Below are experts of layer 6 (counted from 0) of a mixture-of-experts language model. Rows are named router (the router's row for the expert), up (a neuron's input weights, with its number), down (a neuron's output weights, with its number) and show model dimensions 0-127. Each number is 128 + 32 x the weight over its row's rms, rounded and kept within 0 to 255.
After each expert's rows: "comes after" lists some tokens at least twice as common just before its tokens as in all text. This comes from a sample of Wikipedia text that the model never trained on. Tokens count by the router's weight.

# expert 3
router [110  85 119 139  45  94 119 155 140  94 153  88 159 132 133  85 148 133 161 108 136 177 140 126 177 144  56 154  79  84 141 131 117 134 118 174 121 115 120 135 158 153 129 158  80 131 129  91 112  88 103 134 120 185 127 188 150  99 214 187 127 170 146 140 114 150 161  93 142 183  94 111 163 175 149 128 156 196 125 109 146  93  94  83 113 100 121 142 106 160 135  68  99  86 167 155 114  84  83  71  97 124 151 123 181  79 108 101 158 117 143 119  95 142 127 129 168 108 169  88 179 157 139 107 124 149 174 105]
up0 [109 118 144 139 152 166 155 139 165 112 129 179 118 131  96 157  98 137 150 161 118 126 102 108  48 135 125  55  64 122 136 153 162 140  96 123  93 127 144 110 125  94  79 153 124 172 115 157 134 210 170 186 124 180 142 198 179 116  84 141 166 141 104 162 155 147 166 107 152 159 120 143 113 139 103 134 185  91 136 142 156 129 160 140 116  98 126  91  90 142 163 149 209 104  51 115 128  42 126 128 102 181 123 119  93  84  71 162 110 133  92 119 124  70 100 152 137 137 141  94  99 115 121 134 137 109  91 103]
down0 [162 127 121 129 137 110 108 176 115 129 121 115 162 150  99 128  80 131  96  84  84  90 187 181 183 162  80 167 137 146 114  67  82 111 168 162 174 124 160 191 105 188 175 127 170  82 136 110 139 114 147  87 128  85  99 107 106 111 132 120 112 142 132 102 239  63 127 160  90 118  80 133 112 157 111 118 112  61  90 120 163  98 101 141 185 156 107 124 159  76  87 125 126 156 111 123 127 152 158 148 110 150 139  80 128 138 132 155 114 152 132  69 157 147 126 128  84 180  90 139 184 151 159 119 130 141 110 120]
comes after: "2", "1", "8", "9", "93", "90"

# expert 28
router [157  72 140 101 152 118  80  76 119 127 139 102  92 113 122 120 132  89  82  88 124 166 109 113  68 155 136 146 113 147 158 203 101 186  95 142 100 151 133  73 165 115 159 104  98 116 156 136 197 143  91 144 117 136 127 103 144 188 135 102 142 110 123 108 146 142 142 140 138 169 154 129  80 115 138  88 152 206  95 101  91 142 113 145 149 131  67 136 104  97 127 141 166 133  83 107  95 168  84 173 183 105  35 137 126  94 112 114 107  87 147 133 151 146 170 194  92 174 165 155 121  95 197 166 124 118 117 136]
up0 [ 83 210 170 121 162 114 113 153 174 167 150  78 136 144 168 111 102 112 116  65 136 121 126 146 159 120 109 114 144 120 171 164 101 139 144 120 129  89 132 135 115 195 112 142 152 171 142 151 195  68 207 107  77 142  80 146  43 144 163 132 114 124 101  70  82 106 128  64 117 171 155 102  98  84 167 135 126 134  87 129 155 120 137 115 118  93 211  95  63 129 121 173 121 132 128 124 125  95 163 109 122 181  82 152 127 106 112 143 124 158 159 116 125 104 109 134  94 185 130 130 154  96 129  95 144 153  93 147]
down0 [127 145  56 142  97 106 140 150 113 123 154 116  79 154 112 106 126 119 143 189 125 106 152  92 166 119 112  58 103 137 151 159 106 142 114 109 132 163 193 173 105 155 125 160 121  80 180 168 130 145  77 128 200 108 133 177 161  83 108 103 105 134 167 111 104 174 117 141  53 166  89 159 140 142  56 136  98 164 174 137  80 117 147  84 128 152 124 163 149 139 140  72 116 100  99 120 150 116 111 187 129 107 125 184 194 121  87 131 139 136 142 131 115  88 101 158 108 105 147 171 124 124 196 105 142  80  62 140]
comes after: " | ", ".", ";", ":", " |", " | +"

# expert 20
router [108 170 128 129 130 101 151 150  80 109 131  59 175 125 118 143  66 125 137 101 145 180 182 140 112 143 170 145  59  73 162 197  72 115  92 101  78 172 140 129 141 167 135  70 115 134 129 104 164 143 101 141 117 110 113 130 102 156 190 167 155 127 198 123 140  74 108 124 103 143  90 139 136  89 164  93 161 134 158 161  79 162 118 107 120 113  90 110  75 165 144 108 124 108 119 117 128 140 159 161 146 124 156 107 168  84 169 135 100  82 116 109 131  93  82 176 108 194 155 175  60 182 139 136 107 142 123 121]
up0 [156 176  74 115 114  83 113 154 189 108 152 115  93 157 121 164 145 164 122 169  93 143 123 145 179 144 181 147 109 153 155 137 104 132 146 142 129 126  72 165  93  87 114 149 149 206  90 109 152 137 128  94 147  74 124  91 112 170 140  69  98 126 156  95 130 149  89 110  91 142 123 130 123 100 158 189 188 159 159 105 113  80  96  98 152 145 146 113 165  93  65 124 150 109  68  97 197 164 153  96 107 103  62 130 188 136  70 163  67 121 157  82 140 130 130 111  83 126 129 152 115 155 102 143 139 161 108 114]
down0 [118 179 124 122  74 109 109 152 129 116 124 151 132  93 153 161  90 127 112  74 173 129  67 142  68 159  64 173  78 110 142 165 139 145 170 124 115 195 137 108 116 126 117  94 116 146 135 118 118 164 124 171 146 202 183 171 106 122  83 143 101 129 138 140  97  97 103 150  52 128 106 129  99 153 134 153 146  74  87 142 136 140 151 139 134 143 114 145 132 197 149 169 103 134 133 135 174  60  91 153 149 137 110 132 154 165 205 165 160 138 128  94 115  93  48 114 112 156  65 114 106 190 128 146  90 134 100  99]
comes after: "\n\n", ".", " =", "==", ")", " =="

# expert 12
router [170  89 147  73 145 199 144 145  92 191 144 108  96 111 145 105 155 132  74 172  87 163 153 166 131 128 128  97  66  82 123 184 157 152 152 160 163 170  97  98  71 110 162 115 143 142 110 136 110 109 175 137 148 147 120 113  95 202 172 124 132 175 128 134 143 144 165 161 117 107  99 159 164  90 123 137 124  79  76 153 119  86 121 105  80 213 116 164 106 127 151  61 122 185 158 111  78  90 154 165 127 159 127  65  99 143 139 128 109 111  99 115 101 112 119 119 126 108 122 123 118 184  82 114 113  80 108 141]
up0 [ 93 123 106 141 148 121 134 140 128 117 168 139 104 150 156 104 120 106 126 130 111 117  85 209 187  91 128 112 121 143 136 192  71 170 164  96 138 134 132  66 112  89  88 124 100 100 110 147 146  97 127  83  91 174 126 117 133 104 129  75  98 117  86 141 141 133 191 206  88 127 145  66 129 135 175 123 125 104 107 174 142 164 171  99 124 153 187 189 166 151 130 153 114  89 157 101 112 137 202 156 137 181 127 101 116 182 156 104 104 144  99 108  71  75 121  83 109 136  96 179 141 157  81 102 146  99  87 115]
down0 [129  42  68 169 133 126 117 143 118  97 183 136 141 189 159  89 112 120  66 120 146 117 108 195 170 142 117 131  81  77 116 132 119 135 143 112 129 183 161  97 139 116 136  99 167 123 137 107  90 153 108 153 100 173 131 148  37  97 147  82 108 120 105 100 121 100  71 150 150 180 141 162 138 142 110 117 131 141 102 150  98 116 145 167 133 149 101 126 152 158 167  93 132 137 196  93 163 121 145 173 172 126 136 155 117 195 176  88  93 130 130 142 131 126  79 147 124 138  94 119  65 163 106 104  68 161 138 205]
comes after: "\n\n", ".", "==", "\n", "===", "-"

# expert 24
router [147 149 128 111 107 135 171 145  75  80  99  67 101 117  79 174 108  95  90 130  61 178 175  89 118 144 175 102 192 126 107 137 122 118 136  91 122 118 126 128 150 145 145  98 125 122 134  85 152 178 139  84 107 112 121 133 136  95 129 144 162 112 187 175 129 126 105 116  94  98  78 117 107 119 170 160 218 114 149  64 158 144  96  78 154 172 118  96 130  72 118 167  93 100 115 130 170 166 155  92 150 179 138 121 128  72 163 170  82 116 103 153 182 171 137  82  90 164 145 122 130 121 168 180 155 145 132 145]
up0 [177 155 127 181 149  72 177 121 114 127 118 139  76 130 175 143 175 130 118 119 136 123 116 109 170 174 137 109 168 124 137 132 148 105 107 140 113  90 202 167  83 147 124 113 183 153  44 142 114 151  93 119 118  93 141 104 126 131 134  71  98 200 143  98  92 148 154 100 100 150 132 109 141 137 170 114 106 156 167  68 117  50  94 141  98 154 214 125 165  94 125 128 160 142 143 107  95  87 159 144 145 122  73 141 158 152  90  88 125 156 127 157 100 143  49 102 118 150 146 163 107 142 159 130  63 146  86 115]
down0 [ 98 119 121 120 139 122 126 104 173 125 125 121 102 164 134 146 119 156 107 114 152 110 122  87 135  99 138 151 136 182 101 132 180 141 116 111 127 106 109 128 117  97  82  75 156 154 146 103  74 156 140 123 138 178 149  88  97 146 158 160  97 137 140 133 116  93 132 148 158  93 119 137 170 149  96 104  92 145  30 101 205  83 183 129 177 142 145 113 180 111 103  86 175 164 148 110 129 159 134 171  61  92 141 140 124 112 126 107 151  32 191 134 133  71 202 125  89 179 152 114 132 146 159 199 104  85 121 108]
comes after: "\n", "0", "3", "1", "4", "6"

# expert 31
router [108 100 126 118 141 191  93 104 164 168  96 114  93 132 133 145 136 107 165 129 156  79  99 137 120 135 132 162 103 142 114 169  86 115  85 160 102 113 156  47 138 205 129 161 183 141 148  90  88 118 123 119 112 107 102 101 177 103  94 101 133 140 134 134 120 114 124 111 183 141 106 123 150 157 188 113 146 105 107 124 106 160 131 101 132  93 134  73 213 116 200 119 173 124  49 104 120 184  77 183 134 145 161 100 134 136 144 142 163 108 102 111 148  60 140 172 168 127 183 149 168  80  93  94 137 172 132 147]
up0 [109  63 122 157 144 139 149  77 110 182 176 127  90 141 152 154  96 162 139 117 105 125 114 172  89 135 124 115 156 133 105 101 148 146  87 105 105 134 121 184  98 130 172 146 149 152 144 152 160 127  77  44 119 149 149 164 159 115 156 181 123 157 100 107 115 116 115 103 113  95  92 141 123 243 167 125 167 101 121  73 149  94 121 199 116  86 205 165  96 126 160 160 150 161  74 150  77 127 135 115 153 113 117 100 131 105 113 103 111 178 133 104 155  98 136 109 145 127  74  71 132 165 130 104  55 117 131 126]
down0 [135 106 117 125 136 135  74 116 150 101 183 144 109 152 117 112 202 172 134 164 173  52 167 162 111 153 142 159 149  48  92 193 107  98  83 140 117 113 137 112 129 109  91  80 120 151 107 120 138 132  75 138 160 185 117  88 133  71 127 142 145 134  90 121 128 157 138 139 106 170 166  69 119  87 136 171 168 112  73 156 126 139  76 157 115 140 109 122 141 116 176 116 187 139  97 152 108  80 161 150  70 120 130 144 101 115 124  99 149 125 187 158 118 152 180 179 111 130 148  97 125 102 144  68 183 118 169  74]
comes after: "-", "\n", "2", "- P", ":", "- A"

# expert 0
router [162 124 134 158  71 176 115  80 120 101 134 124 112 129 118 125 174 138 137 161 166 153  85 129 136 123 112 117  94 156 203 135 153 147 128 127  67 154 133 111 169  89 111 162  88  89 141 180 134 178 123 154 107  65 123 114 157 111  87 129 110 144 144  71 154 166  95 112 141 210 158 145 146 126 101  79 139 139  76 150 110 135 136  88 155 112 124  84 110 153 190 174 179  72  80  56 134 189 117 118 142 117 112 128 109  76 128 130  78 125 125 113 113 104 118 186  67 145  97 131 178 116 113 126 180 158 181  98]
up0 [119 143 121 135 125 159 149  84 154  89 130 136 163 135 100  93 108 150 128  63 111 151  96  75 123 122 146 119 136 150 111 207 124 107 141  71 157 159 155 175 142 190 154 155 161  75 167 131  79 184 155  96 105 157 142 137 143 124 155 138 128 163  73  91 132 159 101 184 131  97 145 104  83 130 120 161 138 195 133 166 175 118 126  97  43  76 139  98  86 160 110 119 179 117 144 153 164 167  95 152 123 157 130 177  44 131 107 142  79 130 124  74  71  80 106 141 146 138 122 142 123 136 133 139  80  84 115 125]
down0 [153 116 165 157 134 135  98 149 119 143 124 124 105 134 187 157 122 136 140 115  81 111  79 114 122 143 100 109 176 120 150 127 160  98 119 133  97  86 101 159 173 129 129 100 115 124 115 161 144  80 115 151 109 142 174 109 143 142 154 154 121  84 151  76 177 222 224 110 112 103 132 116  98 116 173 173  96 157  44 198 115 152 119 121 117 164 123 172  89 159 179 147 134 151 156 153 118 124  97 123 120  93 126 138 169 138 107 100  53 130  59 134  88 152  66 138 117 132 130 161 108  52 153  68 140 103 157 108]
comes after: " | ", " (", " ", ".", "–", ": "

# expert 25
router [177 157 133 125 109  97 143 108 117 144 146  95 135 118 107 111 179 151 205 131 184 109 133 179 145 110 110 180  82 149 134 125 164 133 149 143 117  59 118 139 119 124  88 210  79 125 124  89 133 108 140 158  85  47 142 171 158  95 129 135  90 157 101 122 135 127 182  80 132 126 145 116 107 133 127 120 212 200 104 136 117  96 170  90 125 139 135 136 120 178 158  91 159  91 121 151 167  93  58 104 117 106 131 157 116  47  53 111 149  93 129 124 101 151 165  89 159 121 155  94 113 124 163 119 149 147 134 131]
up17 [120 130 135 201 138 116 156 145 112 131 174 107 149 137  53 100 114 154 115  69 110 136 168 155 200 111 129 103 119 134 165 120 151 139 105 124 169 140 110  87 177 151  94 125 129 124 125 122 146 148 128 113 144 176  98 129 147 156 114  79  90 105 139 122  57 130  88 165 155 158 119 104 134  76 174  88 142 121 127 124  74 127 136 198 191 150 146 113 143 181 139  91 106 145  27 115 155 115 104 173 151 116 153 139  69 102 113 135 118 135  82  94  79 106 110 182 123  55 163 172 156 168 122 105  78  96 120 158]
down17 [124 116 136 114 142 116 110 153 130 127 175 140 154 190 123 123 105 136 119  82  83 128  88 138 179 176 153 163  51 112 183 155 128 123 121 157 152 147  93 200 162 116 144 121 140 105 121 134 105 109 155 157 122 125 115 110 113 141 121 130 127 184 196 125 138 145 175 142 143  80 149 106  22 150 120 147 121 120 119 100  92 144  85 120 175 132 141 109 138 134 122  68 135 158 178 120 111 182 110 135 100 198  18 109  95 103 117 118 111 105  76 181  99 119 172 113  78 118  89 189 150 121 101 109 129  95 147 153]
comes after: " ", " of ", " a", ", ", "–", ": "